From a checkpoint of a small mixture-of-experts model trained on Wikipedia.
Experts: 64 experts in each of 9 layers, 160 clamped SwiGLU neurons an expert.
Training: a variant of Muon for the experts, 485M tokens, 7395 steps.
Below are experts of layer 4 (counted from 0) of a mixture-of-experts language model. Rows are named gate (a neuron's input weights, with its number), up (a neuron's input weights, with its number), down (a neuron's output weights, with its number) and show model dimensions 0-255. Each number is 500 + 50 x the weight over its row's rms, rounded and kept within 0 to 999. Numbers have three digits each.
Before each expert's rows: a language model's description of what the expert responds to; "gets" lists some tokens that make up at least twice as much of what it gets as of all text. This comes from a sample of Wikipedia text that the model never trained on. Tokens count by the router's weight.

# expert 26
It responds to: Prepositions and articles introducing an object, especially agentive by after passives, plus for, to, with, from, at.
gets: " by", " for", " the", " to", " with", " from"
gate1:397440446444446491432487412464568517436414511490523529392470500483573515485519581517489517439459466496406518510440455544451456561599499521536492575437528531464593515549593573475477430522485474544566546400561492513468505477509407504472449458499542576490473642528491553527482461544582482492505457567539475476492556537463534455589581477445550430571543445448566431417473535580517487616468414453510502583493479515547427594539470548594451527558348406507493549512516470512503441534509620533496507500558484488522429481519490443517490379477480528447530514469495477438477458515449511522555529586570556533478512569553491515516512558468534556418525527486398506504521459523430462487510494530538541550590561565529519539457532420506458543492435525399444501497559451427513491535456490
up1:500464461386484496502437446517563511493447430500483538370404488506527491493493578408443410508470471550463434457536506457453554578463562456456445516592494486525486450515460541532437404457438557511527471438485531560557434417517507503474498544457445558465468469467524531440532444532499562433505422586580434503398350460490511433531513503544475465456558452509388522421565451495414485478429564518435603525457449511474520512481548537567442519496493398577456555488511477468521538560544528519512517463461523485547461535489498493497561390493539486391528557487619547492488565482518463552536465425529487453462501535600559588480455442434406544446504532451495457531479521495454559458560421519486577477524413528511468498547517441546467511465481526455406564435570441437545420536554438
down1:467517554524455566540480438558516433500548500467493552460562554506409508485464551549580470452430584501466518593468492487523490460555488458537518489427516472536549506540490438566563463480525488441495523448559481424410577525536477563490514455388488525479501495547487543531539546541509476537483524485481595553522614421528507473457570500477529573493451502512623486490495516578548504547485438399512551545461551517476452547497571599584479564571588606433525563470459546504455455557475519560465492417480521515470552444564539489528613432545528496564530437530524600463542486506516539489562543416517517515575491516462445538555572584606559496516446472560417472463425489535561500458529437542351504556559483383403564447596422502587475484511532459484438544518464538536522413427464484

# expert 9
It responds to: Opening parentheses and the first token inside them, often in tables, birth notes and measurements, such as (born, (on loan, (3.51.
gets: " (", "–", "(", "born", "-", "age"
gate0:533529421467474529493434410485502503525495471490521581454531564421502414505566494522470534529568564592487451497476545530401513488469599484480476482464608506489467473544552565535590508480574455544523502555526547502528488581513459457472433566483473536438480451410494521447443394561479476405525491505569461530525565461514530457487470501471481482536519521507549471602488552450575491504550563458392461474516514429480524454483439399442539469505522503595603495510474429401532404479494515585546589441569532571529531569474462471533514539512517446562449512517476424535489459392543520533495493493481523504465503415382486568431484510477443353531461461557575408560457378504553530439458488425521548545433481487384482543526415466540494517524550469551411501523412419505467451464442535
up0:504573507552461537499439440455528507424478466556435404495520519563502469464520482390536441481564482580459452484613414495498531563466534501565505643484467489488529529607486479451458506571589485503472533441482506519526509601465452514458596541485569487461462563451555488569476625500461487448509544536439537494525507510532468487514462532511599555542469490399573469433453554517533430475490480475500441510418562459495524562451464596630502489454464415494458462435485605424409497446562537518560418515533514503472406423443429544473426480516498549538509488575399433445524524560507504481491520512409432493528550443445496440458523569489490522485576610461589493557478526546400475479444491560469492535524481548525472525538539538597517590523489513455456500454500439474420424450408517
down0:484584432481478542510476536501470601545479473507488495460517484437547504549557511473431445455469405505481543440568436550432422530523518497446535453439534534448506502444481456441522517505422548432470405529471577509528506460506520463542519474587379507495488401515483516455551549518528481457550496485473539532444500608478472544493561529318499523540426551443564492499528463527624474514485607574536506541502449495475522596482594434579485509498502482520488373421468445557489476532382474501508545530541536494475439436412506524558592478491486476504590568630565637502538484506475533518529488581461493654435492422400489461508446468423526411555508509483550492448537463442520500497482436467489478435543497409492438523501480505567437489452447554469477424515528527468453540518531555

# expert 53
It responds to: Dashes and pipes opening list items or table rows right after a line break, plus hyphens and dashes inside compounds.
gets: "-", "|", "–", " |", "=", " -"
gate0:475413422547491537502558499478436546456509423445502563486512502541611508515576426477450461498522570484415390609476579528489439532462530566499432563490525532523462500471435539517552554414362449553492519529516474513479574531478512489470489478382492471477496440466528411507412563532569480522484498458514560545562498527454549487469417497470454421581446498542585525487497401487505495404475426523447519505448457472551460540607547564456548521495515499432532529489488500353492442518593488334494476460461484568499434539576448534522509542498486458494526516504454544451497487531506365519454523390504558516632460521497444499478582559442485587485555505470536486520514464534496543486493517399536516484530475579552510490584484500413546560520510533591473556481409464482588485440548498
up0:475417469464486472496516469488482531480510472543533505550513491488670524500504436476545508426491591493420475609584484519481502506490518460507533588428474495503510509530461550523465637462445500548540445486564469536567494510481553462514563509467452455425593459449519437551406527466492446468412538532450492516476476489608416525534391520465370442562467366471458513422493469547551474486553407516472369408520542423501502428578388580498497484498482507515526531429457516397476461462527488412557514542503530566547411459556547533522556434466476437597555501480458474531525501526495493492493507530470496481596499506547517474483496505535443485438534462476559525507560475394482570568514522440604541548516501529460532479549375510481520489536493561623515560441454566404529548521504455
down0:559451473502457414549476549518520599441419464439553436571475435569508534445481551569504482486481537476504558456555509526453530532488537585496569526489387460499521524503450433487458560566460470490569504482514414476523492525539473547533514549565490450469511558410475587530457564496498556472480475425526509505541462390540544504461531563438495531548603489316464540533506572488546549614418522394542543535502522473483579431536494533500520506454535546472478574599620593563464495558591505563501495575422515597439554545448510539502495418572507487499523440546498508497539542501542525399460525587492458505536472500562583521431457524508477440524548515547542562448501503485456511529427455441451454525460546408518413473448473617431521497490497565457450468404462456495464399492543469

# expert 14
It responds to: Hyphens inside compound place names (Stockton-on-Tees, Seine-et-Marne), bullet dashes starting list lines, and pipes opening table rows.
gets: "-", "–", "|", "/", " -", " \""
gate0:543449469463391409574470477457439603524473454456478431436452507608471425500595457500478514466534492479462453537372463478544517554487467606439487471516507517453496428546509398506455494474419566508517475514539500537481531514547480396504563450556506451523590458503469481544471523484562488458429471620487495456461517505549486484500562531466441403518554477570406597559597498443469582442504521541450524475417489519506535458555506555448491507538428426460545439440494514598505550479533467491564532424471468448393527479513561469525484509476550447529510441521564505587487456491425441446584521536607549486497440471498421440526490449498536522522593443501506455626468488455484507483566474407458523537553548422490541513596514470536570479460500490562478431439484540582421448374475536
up0:473479501517445449493497514521465590585544408513490453488474498616440456481580488463450481404469512469507466521426501508504425572511463526440491555569449536527446535552468508510553406478469530562588463550498471457484484515574460391518529450465444413489524527503422502533547505549546610456492536589484563487490467454626471483471534544500391472410531489515518485524505545560498466429450538445483597464452469632465412500537528556502500483537418406441569563496461455557460516476532459490567508476436400516507490457508606474471534536484563420474445405492503446557530446477463457509644504491537549500512459507476463445550486458433458508480503481481622525612464441438431551458522543487440406538545491486551521512509539443554641468435560451517554483457387472566483536446479496
down0:483468493528574530463554499453525505521509534470482485539472508446525568483530530507520579520430525458500518516407565497519497460489485489531462575503511520404514527516468391508564452556545519553490448502430393571534466540530581495417416478519427439490507524448505439445503499514578499532420524525436481508532454520522460479506496539478478549402544457476497511442431517463479444474431477522548517583533520514468457623426447515516527409556547361485572486408462469444525426444424496432454440404540588514456388529398352429427499555537516518478514514460551482556401495445479627548547448412463468518516419504527483558532450406515506448499537455416559534554494535450528526549416491522491413552576459534450457475514526540551427473503422420636483466415446496512438510501460476

# expert 37
It responds to: Prepositions governed by a preceding verb or noun, mostly to, also in, into, through, against, as in offered to, due to, Companion to.
gets: " to", " in", " on", " the", " for", " at"
gate1:506542498617494571480510518499446458450521496506511510455469390484513539551502460565528595470442599443479498437505541463447540534477383548466595484497442510518499602487482483501536575412552460528515462465424541445455505452488506428427442513449378507514453501519486573421523518552465548571477457507517458575523461535535513495487499514393466477468421465521495455448521554532522594514486511504574459437512390470468518523537470505514479466554501500532598436441544452484490331483546514462460504448537548543469426555513475377480564473465463469474456566506443538505480505544483487595526489542524475553452466554569460450494546572460569474514462506534553426504574553540685539524514574524595442431543432487584435492496475469397518547490429512399399467436478450458486479546516584
up1:519504504586554421528497506513428529499550620525586525511474480506575509555462384479595573538462621429472582531545496527513695556398402489492534432500495516498509503457528558534558579478558487532516455553476545424489487450486549484550547456470398491578463529542488471474553556479502466468519509516478490604522462481540425519520537593459500522583445479572536545477506471464624495528504536528479462457461488513483549534541466493518501597550505445508477506451505487555565467523564564527553500490526526438480478523495411419514496475485527460469518532541501481532431490485394411609510532461421501577533547502452455453530461577401453522508597541525591510522500572513569503529595526530543444413440405453486452506555388509427512419501410556464502488495427526460523458402512491
down1:460471502532544577452563424439512423518466487516573640457484482523455508496532459538560550499444501543549580497466445529524567516487514484517575540483522449485473541472446560481481523558539481533426507540504485523506512611528465492470506540596566474517541532545468493519556514494560492462493533600578409521537425646525507512540504403516483572444565517441567504508556611519518501491568615533457461459421526473416546454465561489591599507463462576422491375536562489533474640480483475447472568580518488467514528455572466526468542559535471537515551436514462573566567478519486519495509483515556509503488498434535509417493519537583425474468531551522432430511549425546463562442462448571550610479615462438420500427530534563509492492555518557505542438526533555549498405569558583

# expert 1
It responds to: Prepositions and particles of place or time opening a phrase, like on, in, up, off, near, around, often in biology or biography text.
gets: " in", " on", " the", " a", " up", " two"
gate0:565518520478542425446492513478455480568430562424555535523451459431503441427577493484518506572574438540585550487483427475494440536499427498524535464441480608483453570471454537522526484467569531516498513523448459514445471583579449441464549504456483541529417454519491538497525606468465523468530449448488533492456537413562408408494545545452552504467512509415481479521540451487590487440520585429554594525495594583489462524522438549488490518511526530470484539449474410463482492483523460456526451542576450520570466471456519513564574422556560490503494502540481600473425450396462475599527552544525568473548487609491531455535467490396470468502553443511520408392401492464553396395435505472430474582477528569617459543474453449553479479384579544522489495484549541565466521505519558
up0:472515551491440491420522589405522526529495492484530538505480462489536503443550495440428501518574487438568546516523485581470464602498441469471552558505459486432495497476452572461494504368606408521504531501470482603510502525504568439476461472471570499527502518532465528452554611425513517489508417508525497515457588474592409398483558534482542545489533446554501513620562506461634505410513554446526421483475536572453459503511451562474489458548506583448531531486487442539498543540503407455567374544534553513587504506479490511580620535516531406452456506457497579483475549504460584463532587509564519413469505582518505462529494571365425463482512491553537484469497477489560503434456492446483479624393565549533451553499414506508438517474537508514548498468463536530394557536495454
down0:477534531518479566461598548545503547479486481526453501523539482532545481457568566541500601518591570581548475499535545612507543510432558545559512485515539537584523554426464590468505502580514517440587532576529528470559538497514544514560560481402532537469543553558498533489608426475476509521424509544475532474520440487438487474579441416467549457447520476469471457514467559519500471433518440536477503503505475571461521391447456523463517510489479544447436510416573490492510578447568568515520508437498555518480454456556468522494513503363552478528394480495471560553379542539556526508505534507529424502493567584467520360480579608641473614427469455471368535450564503455506547553500469503488437519506481476466494580461610474458477431522496469414536519530548594429497553537519530